From a checkpoint of a small mixture-of-experts model trained on Wikipedia.
Training: 291M tokens, 4088 steps.
Below are experts of layer 8 (counted from 0) of a mixture-of-experts language model. Rows are named router (the router's row for the expert), down (a neuron's output weights, with its number) and show model dimensions 112-167. Each number is 500 + 50 x the weight over its row's rms, rounded and kept within 0 to 999. Numbers have three digits each.
Before each expert's rows: "comes before" lists some tokens at least twice as common just after its tokens as in all text. This comes from a sample of Wikipedia text that the model never trained on. Tokens count by the router's weight.

# expert 60
comes before: " the", " a", " his", " this", " their", " its"
router:579509478517534414447454470444440408457494493497495532526386570489465476473471471519548526569496575488583465500498445447523583409455543549573493627440620538470459533593
down0:417472549440493507543489636563559436497445509542515614502541456530451504551605400540439556490513450604435518439462423484455534448576520569467528506477500476552582470491
down1:412450385530486512396425484432477532445471464477493547347520439476494497505552442522581620471498553451543532529465390466536494465469514445502460456423539477534528516499
down2:593549508420535491539494472510464511581404534533501455527595451464510506537584503491466544565443485583557432440532585506489436430514590488474505380555504474551553515497
down3:489538621356410499401594420539481567472561588527508417565486483497452460474525512509518474580485458427456493592555517520470510478504406461554411540536547468562478478494
down4:461599406543491538431572530506481563495496453460591509471551518480542500475496437545538439522512617422445519483547508510491467442514507564519515632396531467499467538496
down5:403492526587430548457571494472430517519530594546443606423446527536496414437507450435471564471595415481490485506489583554525482491510600540452476537522564450560583436503
down6:526503522527506429523554590512488483480501561445440515518638487508520488497483521461480458648445422570524468504504570464523579493484591513490493494592488477402529490440
down7:491466481502500533509510542567517593588512453538533434468519435453450455556522462521536392514429518483464523537508548433449577552492522495462478508484488425540488472496
down8:501462538455513515402441534627506542418470423530434547515418612544460534426552546648574431552541486527561543537555548530439496599521467518543498508452491511490486545491
down9:472427513432526603491531538491513504522502499512422503425480517580487524537548453530529518493468596508606499518450512556473515460450443457404421537473443516539457484477
down10:396608436485497524591470535495498419481463522469512547498444521490509647533513540546496519555556406431413478549581450519522491518456430542508475491562495465478438491479
down11:567489486481466501549485526450461525423525531543547485566465512534528546517414413540553487523573483462495473468543541552480384503517517510426478474465539553468545471474
down12:482494498451537406468487500464577430573513573506461585507385422390463511459568472532503549467530466437502531618490509567538566511567479509463441433483477450519617548542
down13:450529461538473483546517506479474589449552512668530513425487563443535580487509513460481472374426462496511494409417515507554479515456571537519498470452505476493498477507
down14:520445466527548406504493500508484425411550488486518490611391468515530476504504424416510526560499568536532427503512450429589502477475441580576496494419563398516550523491
down15:453547555492498547484542400346468438465477536606512494535559558450487514518536530592467481536508584496515534479461475531555612532559416432579443385577523551468440488408
down16:446413470453484571664501436479544512461487439536528482465466475492458582543519497549562458457504577562558526555555458500474449585499428519578398540536460551462468407518

# expert 41
comes before: ",", " the", " he", " of", " it", " they"
router:435480518564524441533509468485525405502469364479580463526524441487450419497524442419414475533499456494508424505506471519456494536450535558528479512620477508593531456503
down0:495581455349480508567545428565495528494502591458418603509628493636519493506512463609560464454418483494525448448478471543507457529455506397464480513583530508479485505500
down1:494450569486511449494589446447459491423532489544583426594519543502397478560447520444529506533490520547428602575549573519550522583508578499488459463538496495506433518589
down2:495545441498536466600576469504465549464445479444534493538515563514506489417438450453487509627481488470522500518426541632411410519525521437566539534430497454502505497480
down3:560489454505496454524615470462472478528468545508530555469436497585449490449436501512463399521518517512493441501536427501594562484426548493499461527489441474523581475459
down4:448472606477524559499499539503457617529485500468515532495362539468488525522527499459523475480508435531558528510545523406459481492468479558489421508523510611525390515451
down5:519520511515465428463544491566459515416532585457481533423537424442490497489571432482447533491420487558480456563416497517494566471453591503525572486639464526458495464547
down6:488484565530521564440395503544487507504513461467451404541535479481480499516549505525488469489511591531386455472521581521509422478545436488465468503494528522506627542464
down7:505507451621497484457433451576499397528535523448594446507522487518457474436547514541484496720475444455444431495490398377446529467474552448437486529612479560480533496388
down8:503598486495561489490522472396623514529529372459407537533543315476549535472499562519557493505497469449460471494486448595611459500439416493451554505541502528496438463536
down9:479492527416508460565480526431489635518570499454569524480517488500494516567419432485444501519394427477392602426507579472579522566457470478437490470470424533531535497519
down10:526457505419513493507483470514510472509419564466500522583475497538490556469456452532549378594514573445487531451474514476511536478482533533555544518425457431522486483553
down11:530480412506514449459504454535513369537478459498499525464527487450486403451555518507490470611505512594366561450555428498572598555518555555553455484562508579430526503387
down12:511550512501531486593467544604607502499439434520542585520436379450451536396487452429467457568513498513535436464497514524591433515481532574578467461523473498487512452554
down13:503442558463510517480528520475476423431417528441502461510553445547484395537537459516420515503455536438465455508475428510620458403491497440478537609551446401468552500502
down14:469555425496537489534455501481495517565535548483620596500456488551538390510490490580552467533492541516567459366544547550528494460499518511438444614560471482521546576572
down15:579503492460480530567608525453475453569510648530528520534495485567472468493503590546443545467508573488518427429569443541469436498488609520431530501560383591546496510468
down16:550531453478475500606470466456519594493552417553486521565465592492517544447585498605541541533556455457502479481459489540541561486474562480641553518486564552573517469559

# expert 19
comes before: " ", " |\n", " |", "|", ";", " |\n\n"
router:424463463432464418455445503528512393549463528460409443521484434485530430391518456516491436526519466526424439462522564539498553506530450542458450436444448469427551570437
down0:470512486482478499582519538563454545513409474488454466597530516532528580506428468614488462525470483450408572414493551493576526455518503414485423547508541518435476420509
down1:458513512512481534439543586464532476486470428412548497529564518489540410471479437398511563412525550404421558479410578538535579517511513476458595541423401534435546552484
down2:486478486528519550497418532438546533562483575606582441477456521473412475448464418538436527528530521562449490505495515455533469530475535428602536501554520548502516542417
down3:390473478460495540467540441537422500456465438479455499507578376584503527491567456446474478522441480448594470474510597455567463565447534483437497368393545470389471561473
down4:416452653475469496560460560518519508536550460512439449377520513517618480499516429447565516508562468413532455495563522523483464517479459433482476554521505521584560511499
down5:534458442530516532504463461477539532513558513515497480424431477476524467547479486517662507567481425429556473469449521556539400555493447467537545520573565489501602530573
down6:478460474469540470412488479453563429596497516478565411515432472503502435529429496474504440671492485446582435478502501413489617464506475438514458521571498472453531487587
down7:480467516468512508454518622501440492401525520524500470454429475536567505572527555521478461521499480495375447519557463397492490455530541463565561582457501473595430455436
down8:489356412478493362507516479579475476492483524531528567504515567463511551540566456453493402494496552556540498464546522560498484451547503629524540497583540411460455544522
down9:458429601486434568487589468501461563503469495495532587415450452506429505469460469647541565556546407434484476527512527427383518559554505534570457403475542493506530520462
down10:523529440582360529514467461579507521436541448408552527518444516381470429602531548538515439514375525485443521480478506497563563516581516509456549520515488456483465516539
down11:517539473511576465494437491487388505475519488596421524478496505503539548475502478478480410564406482510503508413511502438510479470474521427496462513600464519494548487479
down12:489463491528528465427604595500447446571420446489517472474580539495381558514409517467481487457494501453492472438464504553586533477556443498563501567536606472514486452486
down13:454454546523522497460489551501475476565455424538491498565551508507529531395495462478565493467511593469521523399469456474424448538474578527545511454431465553527542460504
down14:474428454480506525376452462530457537486473483535560576535569546511484496522562635433436518453452455509444520451511474504467506560446632514453514465520578398543431478557
down15:476475510616525482488516515553506567457491551457406450488500488475453482456592516470515478488530580445408534466553512540542441444514476460530484467443435506526452436507
down16:514557495333449482538481531471399471512570402564609513416561503504498482402522582502466547567480441442499605475484588380590584475408450453525434491517499479550515519487

# expert 0
comes before: " ", " Green", " -", " —", " Win", " medalist"
router:430438429564462425549523500459447560486511530453507464447462441488435552510545473498490446534510474433529484500573510505556488490579561485468489451473430498566548453471
down0:469537481423609486535526491418504421381518445501512521569459539456499446504531412476456459534418508446497483522492472527458475446460481449399447540436393536529428462588
down1:492549576522476469545532482502372502394501482638500410394526386510553542461430554523457474512465397534410481492436494515530462530552504507439515546452515498442465431416
down2:523524485480460517556565453466541464495457540500543555514428340416473485445561547579406592447495471467617478553453464397487501495439491456479461647489524418523508503580
down3:583463423435573512494450375388501548512450564517539537452528492498534521642528499497471474572498508529572463491511507413401463379490561480566619435488546543414539516511
down4:505475465556532462548444449424456513485495542560500511516464351490454404423500502489521457530533501372443539558501481572563521504544552489390473562501425534488536528497
down5:406504595608469464480476515496481539529424574422517489481374489492465557527518505455538544531496401536467512548415490534439504573444462472518451458489449512511493499541
down6:434513571447492582517546512448552464470477484571525505540530519498460460551531442552590487437535532616411470510483511476540484428592453516410471509455517530458555606465
down7:407449443447531543536545470491527499493453560551571474630461524565549551453492470489445493593549374508568498617378486494538470562432471465488518481481447492526566505478
down8:430477577531477413470482510477390480581454522436516504462466497471447513429478546562470428520535491625363503408481567530510498595450492524497403521413471585504472629522
down9:533467506527535454487529508483544609537540566460555534526478474557471572494455511412499489600507483431584390484559496580534498481483514504540546459473471578518540540429
down10:449408468470525566565556492506477436488568487504454520584462510448507442432453522448557486427503489500520443420507514475541550461509358604573502478529599569527444531477
down11:544565522435445574508528514477524469372522515421506524542517529559524502495483493552531476579483446573430532491546550441535548477512505428490542351558553473467409509430
down12:431435509515549497466526449471419485466606595555443521470425538477535596434541420548504509578487552484611437489559528475504546542399471444540408502599558412482468492523
down13:576548456537513530484490540411512496487516549467441426413515534468423387440485491460497497651440543605579467526507484447466509472500544425513573452500440569562522551536
down14:524565556501504495404417478451479465381454485517497484427490497416583581402506499505464425534554442457382485438387590532572492490509567360521467667531524498545515419469
down15:514516480485435521552474523540509423531433479494536548445494506468452480579500518529506523447559429438474455529437484469463557477467538521485514494542574402546480443539
down16:553504561443520457545449568499528486421526554474489496453482574380479548485468452474485399528429457477599476459523525515601434505532502442485406458560527492495530511512

# expert 72
comes before: " ", "1", "2", "3", "0", "4"
router:528440441471432470427489435610430534519515450559485589478479417578501573465462489570466580495572400474478513464545505568487404535502512481471454468512473434501507507604
down0:540477585480463474501471539512486474513451553470468514542426436516455500517533615440469525365486416503518448584500473392597546499528511497552463498429518482391488494610
down1:478466454412565483572476524452458531438543488517542559510482513477472451448488454568456553460488531463420462466499408514490377479465511560448419570504361554537422464438
down2:583505544538555467501557515551597438500612523584477496413484458541427498549508412443543606502466526499501498521476529381487493471510500498476522491487481432486500480605
down3:578552584438489555537490568531606463535480475405541495530561561639534581466459469452509478454526524539521572605463484553487521498518485495522569598452540470580431500418
down4:533568532445475468460526512529466491524457536476562470419513488545526482523399408555499419526464515445531447483548452508476513556482517467470504566555471452453600534425
down5:467475540454443429473575454518489542535473523575476472511502452613499454392473517511457447606565496447444525498559543465568509518466472524464488574511542520515545597509
down6:413477549386464476491564421507538423506487516511489600472543405520468490444411512587468538501551514497555512451505481520620469503476524422501474441444429558554439475501
down7:528475440506434502615465473477512523453510476500471499542561486496429402537488531416556505447477491507465475405505499483440557556483504392434507487447549525560411502445
down8:537466483387506510485404519599552523495579514545403492426467548571428556488473466479470480473459555542497473525445455531446561431439493517454456444609474526634554544470
down9:595482462636502496475516450548614460448496489479527406575525534512456561486494452521553537517389496538471507504458509474372489509424561487476499465444453514524494474486
down10:529592544587536467514524500497415507472463561446594566389490540401557539496453559439474486565551513570539469503504419507535459494511459512416464535468552546414534375506
down11:476483525478576487591512477463466393581469503504554488578556527519430449514478504467525404515419513561538443530436509411519526503532495488473443587400506508516514501534
down12:473510527470504481453528569469498443607482464526402508590469489520416611606450476414520484470520502574511559520497442520535436563535511467463522505510389533507408521506
down13:447460537406490456541475541527500452457493564468447585489368536530507430508474450542547467551585533476583512352423516422454503393536457526441577478539451485550463421563
down14:485527478523550471493536498445481492553460485426439599458456488605434411452546537477597377532518478396434577592503425582451519521539542512451529492495462472486400484487
down15:472477487487473528531518485548410446516489533507593563497436517540504532455525549447575479568444492530493468412509468465572450539453387457454494560540437525451551514503
down16:472531475471408443462440558461522377561570446526497472577497534511477515433467544482482595488432510510500491547482542480494548539496498446433542448554479545436368577485

# expert 74
comes before: " The", " He", " In", "==", " It", " he"
router:516506335537465490504442520508469467514551525500556418580495424509441458511490510475470434515460445548533496472472531516532557461550494455531437524573502471546532555502
down0:554483453510495480446420570454516535348536489512454450555582508518559563489402553495468490550485389456507426464568548523484466521529409517523475560518441542441402461515
down1:414542402446453559496490473493460576515523453390500520469472524432548459496540431402594432725454505410599474487517530509499453473440474561461536482413505526550476471598
down2:504503470491439502465475479436493409418444491541501499615396514494513419463533507628540407518626451608476539501527435427539500512580461511516482563556421476466443484499
down3:500507463514574546543565546609559555489546492488524549465506582462425541439449455526545522542477548530523483531551478467471498496526578398481393379495478500525494495499
down4:513533520486521456495514485455482501429517504502559528416492553439513482509549432525539422473436508639659501511519458474550539506492470426533519360443477405461549414449
down5:450530498507511474504537500498517479535528565570573442458563500516457423508568533538469491648565472622467505436510499484499477478484534383508473546569492433455525545501
down6:510464531531534469518437550447451347469495477419493429576480487491478484406412560546504506586518504433490503647477412492528479558498521475499516481419483464523475501446
down7:513483553438534523468581517512494462541480560469573467480507451458523464398488513545441472472586513432480514488432514529561512595573476502455467507565533477522508544544
down8:456445469538552566463570577500490564447530469510529489475481477484612541535437531472467529657441600481479413474543444520531565492501422434429482546472538487592498500489
down9:417540540537458535490551411567615453514500462530479499497455501458477418444512516506562523510634514485404568491530409434545536488529484408505402546538488445530487538534
down10:476540460559436433437423509552639524495548452448484505424410511552498515539462535485457618570536529456484521534517431394491476578514477481680530481463486507579490488500
down11:486559535528603528504431468530402519565515468385380448548509526501488495436534508462527496666459489604463481464448527459523449552466547556527475585514472570459480430531
down12:441547546435482520497468479539587486521586518509451542456459547563474519508493475497491472529599525550480485588547358507488498522561426454491450518615506418570473613480
down13:557477428535515432505409513520432512518408468495551446476424480538566440541512410487569526518442473456576444431483461483435489513548529415575490496370472533501561566481
down14:544571505498563568453532433370528543482440476573501595466484393405505565448461487538411510483536533515465429516482492501477542546544449475461506492450493452471498498484
down15:497473594624457502434530481590534484445521470439422492497488480489462472471444464531459478510521513586489534464547568483454554471527466444479560504484577524503586456470
down16:539562487532525455515396595598478463527527427511471580520514529550554482465535429524515478429446404535462519407506434531485499554589593537523553482471491464479501412432

# expert 1
comes before: ",", " ", "\"", "th", " York", " June"
router:525507508461510458471482486596538551420501440612482499483454409523524494576494464521434556513550573485431424469545545526467562440498393455495466434473485543450559411483
down0:422482481455535478409513530484491426551551518532476477449506430491467509531426618455462455516442537494445462462498454489548480489457492460569474524507589399490510537492
down1:445495518520512537543505493414396517464499535524424515475553470462477539535526554473516411558518453499670510449502541568468432454463472525472517501503532560504596474505
down2:458492567542421453466474504551554477583560491553467550598569413477489603514415559585401574539497435427623513555485583433574508568569504403552561537506456517521428411470
down3:433536465470569456477447448462470502508483419451466459527562437558573552504443502512566402617578540495486541544545482551512539433475498516492493440427488434498422524505
down4:485461442437559552449452552544572571556509531543508510488464514559443489481527468515510494628493609595503588429442489574532490459460506466409513517484485505439561487474
down5:566488516554506490451528511529454501549523526536506519525455552429401532544554523523544485567539451511498472543522529518585591515488505503481473569487496516600511551450
down6:487535479502518504586524506531377496506520612493512561494412491494614566477529554482426488536490488542595517519495393443484486484559431539524591478454490583475383547604
down7:509414509471518519574455496483503467541478478545539481445501483493486444517517455524511498564465412549480418567501508588458488560535477517470487487522492499451576537462
down8:412502563526510532522502437514534460476436486468440441470477562489438626481492475555500519428559600477431495518498449577544545474388492425469470465470558552507517467463
down9:602503404444538560509497507554471568492493528532544510486568533572430512543425400511495599476487470496494590488418483526486522514467482436475522447533578430541565459534
down10:476430391527505526550502512495347495556389521548507492494482459534431509483479489463606571512515541456486407442539494433626491494448442518543525497484513442487516488515
down11:589529545453532460438542474432533501500430468459514450580509547506451506517527479491502495407485501464486557577521511554520532534384539494457454495583530453496486478500
down12:459392476481591591353489458372450425485497491437528509478420579452504566490557456435475544537511521520437507482500521487519573595532482477467472408531485500552505575431
down13:426514452607544521479515395510483506443556525538426404562520416460490557518359482397595552546492529561517533568476600525349470536526586500574496438411503461527520460488
down14:560547465426492488566482447499477466479557479548637568512526529504534488546532492449587437388515385478596491523602551487547532457542472529441456492476526508560571557513
down15:492464425509466492466538479434485387446474446498507500524527465477547456534466546599502553507531498451471469592496585451546474494501494594484465454490548495547493379523
down16:562514512441483517448446436424422477577528492534437571386520538468442384509523553652494418549482417504435523402417488455426515481469376593517338454555500545482361518518

# expert 40
comes before: "-", "|", "==", "The", "===", "In"
router:447442503468403513576493501419506581544557562554433447510465415493523508495423617489466490492549451512483409531492521373513528409519387452422532502554482540506504512429
down0:428472508413520537523547581585546448541437447554536564503564491471486563517512510501543548555443542517489397595529427481522430578435480481545521503466492531394522507481
down1:515557371544495536439524508480468445535475464507481431573525503551494513425544449458519460496538562540511558581444518472443525487477415463573597483514415525404498518510
down2:503518523509449512507494479609568488509512505535479383539400453557574519493434544570472445483551454585565571517482531464571502497437454497460564558508528552543437482543
down3:472511543443516550505513434487478466511529541482448485401429591442565439412507464524552490589506557473484557469475430486526482522541442501518510415473435493517577491529
down4:480515493510575479551578540376562457516495462559440462519497473535457435472521368502488500695600435451451484508466556432545490483474454470409479578552470522513502458557
down5:486510487576343545544474459495515561609446491536527427477487537486462491587451507531461532531528525549527578503555553478484558425483531556474502575498506575498512461473
down6:513495530448467452552616542422490638521441533512547424496475561554472537509489532544471537468393412426453459464470525538581469539448522421595482467475517503465473586508
down7:573550492495470509561560494489553507576511540498528482664441488501582456458535489476518398450606510492492534478460492532495418535476529483498459544440527504475573473594
down8:485480521476463535542437512519454506532446544458487502477502477411482484544399447453488501481520470386450455490549528552548483563453459460558455401419433545392408533481
down9:512333369459480449464456520462520494463518507554475469468423452491523530520553473490475442651469504384551446454447487596485546491494478407442544513594539491534526526547
down10:525497487499553558550529466545482528512502488481446479541597532549482478540527553489544440472484571619577512543505429526583462485521579536427572557414543561544534530449
down11:377534549516411470454429489424468514546474518494613388492540489519566454535460524578543641471524468521540565503430532497538497533440537522445513447509449414540439495581
down12:486457473544485447444546504471464531465567493529544505492520617529496490434526536469529502434507591520464526548460483532479552488569504524510352501598438398531425464466
down13:555448523566532495436519505449451535483430519469444553529515432582513538444510478453556544719482478558505422452556429447448580469548533534444422513510495559514527521522
down14:564510546569416426486561493429415530426517543499497449463451470578466514419539471520531475510567480367550488509467400534507553507515513587450464608459445497521423524463
down15:583488518432359582462426518511485558456437522490476539597536453648427541473520571551523460500423518517527431513624561508544550479469476508470532493473536479511492520510
down16:511455443494582496522409523570449594479505426441570486410482562532442472446530531412505451462589576439460424474515543481486483609499447482533534461450407463449570437493

# expert 87
comes before: " ", " |\n", " |", ";", "–", "0"
router:516430529551436447381524574604484460482440506536495552553393432449531437454483486452491439501473466438514516494542543529469523554561434443404429446438464459550544463557
down0:456517535450451491504618486435517445510557465587477519492463390454496473509469510465510407530497475542467511553533524537501558488493528520491490517408558464470446477515
down1:471581575579488530458553467442470575539460542445525496504356472583522471513508492530518487486498437495562482540531518493522497483470562491471471495539492465605492505528
down2:550390600489565571551469441511505573453578448464537536545478512461495585457505568591601548596467460444528583508451443385515481387448539483527542457541504533433559485444
down3:436528458412487530540456490567536461439501466536497429420452514549585469508497512464510490553479416593517419479474502521426464511442425484544556485509451552503457434515
down4:512486497572507492474560426529486490537486471486480581310483537506513557576625623426405434299456516555413582412479525503418494486559493449438455547450506435410581503541
down5:518488521451433476486492505488387463458545497512484506471510485589503469486549498464543529494475446450538473480429620473571446549446490482435569597469552487491504536581
down6:559437451479467473490490542425473462527416491431476500503492575463506471531493509521502496513444529424513476513438534581440456432481617517569498457502496520464587527462
down7:516486413609498498528441506523520588528463548484554475491517455479547522443535509549423451458462526472508461555472553504525552503493480387574533547569538479531557579552
down8:526485497513442599350551489493451561499570591562416566450477526521468494475538435447520555420541445449528433487437478427535483509441482468512501412551452496550448558389
down9:596475510509461450530577451488402510449512506506418520532556464467474501503526489494513467550462472496546412420512528549535494477491506435430544470583568516506573547457
down10:491460561501444572457519459493479483567448582542524505531480556452461469559529549436523461671535510475409450449483495509480566520443450496478411473484490618503413454449
down11:492418501485543435450450466496378466585422536488548484498507539566518465487493487545541542421432494479442537531467444494513443477540458485408493470447457450525509560440
down12:459537515531413518522470537533463406598458472482483547471456358490421443456485505601527469484489571469536460502469527500513546527513440480457474541481509497352510502421
down13:486520541554454420480520513533470550531452513527549529529446502486443558512524522610439519512573543451487494473598468561553564442513419478560433504469459469489603452692
down14:436486432504428453483477532636543455503602535467492500511454549510552413491464420451518465515457611503551526424470519615510573455466464608497494585442542475454498442558
down15:465470521535488506522475542558557548402549461494549493494607533454434570467537514464480451439544479445563458505414534475495551549518419461520448567568439502528498523527
down16:531496533441453579491481539487582611457535486452509509554533445534531517437425364405511472538542439466509466547505401467537569472458536512483597409453430602468455560525

# expert 64
comes before: " |", " ", " -", " \"", " –", ":"
router:424413480545416431461464430499495486483457439520468438408460472536567487475515529526532451518445519450444492510602561480548546570514450456450587484536484486524584460512
down0:498542457593426374539527437441447541534542531509470479469468426451477571420460470577517498494526473434547495516493575536577535510469502477438486542519493467441498660507
down1:509559452459504540502544550327536540455541456554392603474421512457459512452507445494444493329494476525548481510596519444491568511506568469463436505526503506430436607466
down2:405487563457484553418556577486519551502443507532511554396500505442512538503498563497486451638524447500554433487481461500408463495500499451383539455436419509501420522552
down3:480546600522552450459542516551521465457483407591619414529498566529570428493492397395514582524564571478498443542613512490570507564428516566592506463545555446514566408515
down4:497447514489495479500517566499517490440510510517551519518416451524376556588558409538518440537493596390549469504528581535541459478482379517507580483443427444497486613598
down5:429484468566503521549542541420578562494526466520528480517500515521433519514537503605535618551512490450480511519582539399530485549425435464521509443415473571563536515454
down6:522432546572440538426575488558446516542537537515479495525438462482510560471532501424499450396478509565402538466458489477548410468636445467455458490482523493420542531526
down7:484468536499477420404431438483484549445549502492511527450468470546529556442478430442497522511544543490496441530520515481437490466421492511453495526465576508570577521613
down8:481534458453585481576478541481554511517472442524451493463450578455481552459427452456587485461510491588451543557501468573470512448509493512602544480603536479351545535558
down9:473429590446470495639468481519414503549517621512474522484583603509561484499526461523534516527553475456481469488514543417428453456420524491476472472508490487445523436581
down10:448534542539494512484532424482454490479464417416437543473504564472514525522560559551474534435516441531503500494573455485569494461459503440448458472464490501454587485466
down11:496551472515508530520532503462502534505490473495557525530522534426428493474538554442519493518439558396572447476476607529540550505564469532515504503481589570532463560513
down12:381524464541560517498457493446522445437491546526479576441520449482505487523460464646470535612505461447456431528556604557471522515462468469437478523545527443474475509468
down13:442453360475479548532505557532513458489505519444512497437387470606418530441532508632493431541520510495527523506536586526436467464484556506520528540513528384418532504471
down14:515574516536484451558447431500509582503536460490496492531454566501525470486426534533458595443445477542480534492495569526505535419507511415556468511461438496514465590570
down15:495496525518544489449417412522520475510545382533457584477518450516431538447500573541552516495492393515476481478482448493512516562495568479511567479483608491460508385465
down16:476514482566428402445534487499423537427430526504502499577496494500562506521452448492452460558582499441404511524514438517507492510515399486494428535549434551605466528489

# expert 18
comes before: " |", ".", ",", " |\n", "–", "%"
router:473463525473438539510522448562526504617409530518491663507475397523491494502442487470441467500537611475420483469566534549500528600587416416436500407552464548459537481482
down0:359560504481495507515490527483558558516486487523495509483439483479483546481474525523511498580501506521397518500520452504507519534424531467472528552521600445474440487527
down1:493513457565529568521472532475499574507503493477454432468578501479490560417617592555395477482452487511531495537541444584550495540513470479498498580469509424519470482456
down2:467437467453519477493545459512431551603449483560558495505576551518440573443529415492478480529464515471560545451495487560473493517535496458402580504511486492479453490495
down3:498496550463514448504546490465568441456444534596406497474517562529466531533469476543481476508453474552533486448418566588450510477559484494482451475513421480439557473468
down4:439413562501420523504493513531512626448551553518527499522515511474556509497486450463451540514549389494547580507586362522572498468532469490478548528599505543547415444470
down5:478577489588545593418475453455405584524502493476575485616555500524563494592516516537488548515465506508492580581496437445422514515528550545541507470418412547466515501452
down6:503502566497506591635545564496389546463575477433490549461569491510422438467542408433558439482468546527487556523514426482480545498561570505413534532555481561532437495488
down7:543559587535530498503515586455479515478541465567479472497466482496490400486525577596513517698551453593422497519568546408461457468493546499491454486569492476457611462473
down8:556538475411486490402520537420377435520452531567504527431569513467431500467437481490530485363538516570592495412558556465478475429404420497481490540507561494477490552526
down9:541461443468478541507485523509548560483491532494576473517567594470493516485512506566428476408398495554535554461473536510587535470554545521499472606466494504444502488582
down10:553429538524544505567527513458508464617438478469490513506548550485481456456537449492491477448564434413512398553531576631413525498541530534476556486534563642476504481474
down11:570462518446426455474464407516485467487432523554544603445507457513565511497439429535529607538565476442566512423513558481509502474491477429477442532471461557437437481498
down12:482489470460476519484463495497468472515510484489396522484410433611509457532579509454546436504429493553472488517518522546532524524536476444438526469442544380445594523529
down13:544405469493477470506520471496588529562535515400446464445471501593481440466475584568395448620499494495429540425415504477477499587460429405485428502559519472434578487498
down14:484491505455528482480484507594529476547507457485475490489472497518473503433528490454599475574401588468506533459489549537489548474520578421463494512483522472572558427463
down15:530525510553545447454517470529428500527563492534560505507478509512467497436468473478581582382471505564481473650527492512536499526479550460463576514518478531536614493508
down16:502520503448417490507516515545463483493424495512474564454510484487470521580453477572382522521507490466494457563536563514435581493532501441512588580605506536555627484504

# expert 91
comes before: " ", " |", " —", " −", " L", " W"
router:489475451503467501426458571526429555454423522503454531468533562550509577470461527544441457531544361436504500485538515554498447587425532426525500470477449395506551550513
down0:527466460289458438588550480438509483588572546445477525539507544450497380454551595520488542517486480507484572429538516467489524548591521427383472490462599567465475508483
down1:515560466503364510462535455501550494516473564542463544586415503512472487490579517643486484536567438371480524507549601529459585426513491517491591530467398422510466445548
down2:481481522487605476400508486474572491453506513549531558413543527520517464435497473486515480605495418559523406543505491485427555522480467549425517469463492414443436446515
down3:472581553502488556513501505535495496482456554504423501538489586489489509546525546572443473483464555520523524472476507618472458451434407506517583555478482468481534525400
down4:465450456398510492435515512464474549580547379534495524492404584432439493508493465494504498584518466519557484517550532570535459517545541541509541411517522508476525491569
down5:465486473494532555514442551495512499473496549503527479535435455431546569451620515496483479417481467513485478542511465493454509561426495516621490471462600472520462451521
down6:527506535383469528468398529464531492440583481510497500431553404434493525539496478421464436492476455500517513419536636589465491477478529541529508547511539516481517553429
down7:555469547476474435542498459463456471541465451425520438483402488529544557576472544571542519475495412533513441512499474578540548484519527495412471548441523468518577575448
down8:530509494500407515504495527451486505471523508599558496461509503536491537387526553448552478513513530452489501494595559427537555567487444438540525423422547601538475506418
down9:553527491469502536564469396490506593468411450502468559526470469483546512479483512527492497514478489507479568509435480508434465407494450431427531571405588436591581502473
down10:493543478538559475435478411419552490433570549438467500457507540509549477465565503461625467562471509489589525529466532458503525514464500507520547462491423568545540408486
down11:465490545534557558458484527490450437581441401492450450541408510582472538437468551455358494537497419504467396471557646414537567532488591574619511506560454462624481514541
down12:492554572499577547592550534470511420518548481518436472477503473477517549385492459481474452505551467501459539518467461440494527527520576529444525420533509428518392419570
down13:475499531493520443483526479545520546382590459550528451450439441490420469517477483457557418464488394421455478466486420337375432506431439455541470526579496481577463444603
down14:403540532526462479516464406550475514545470594484491493465518461469476491416431489439587542632481543614520492613553496475418445413431461462509461454503557460523547465489
down15:583577479551441498515462508467537507540548551545505512409577460573527462554541543523495526559457487539574524456584575494522521424515573463559469595553439524527480591529
down16:504464502558516456488433526431495488441567573561475499526470545475467503553498564586514506448491539448494584470524508516550493518567562528508573468528519461626411399582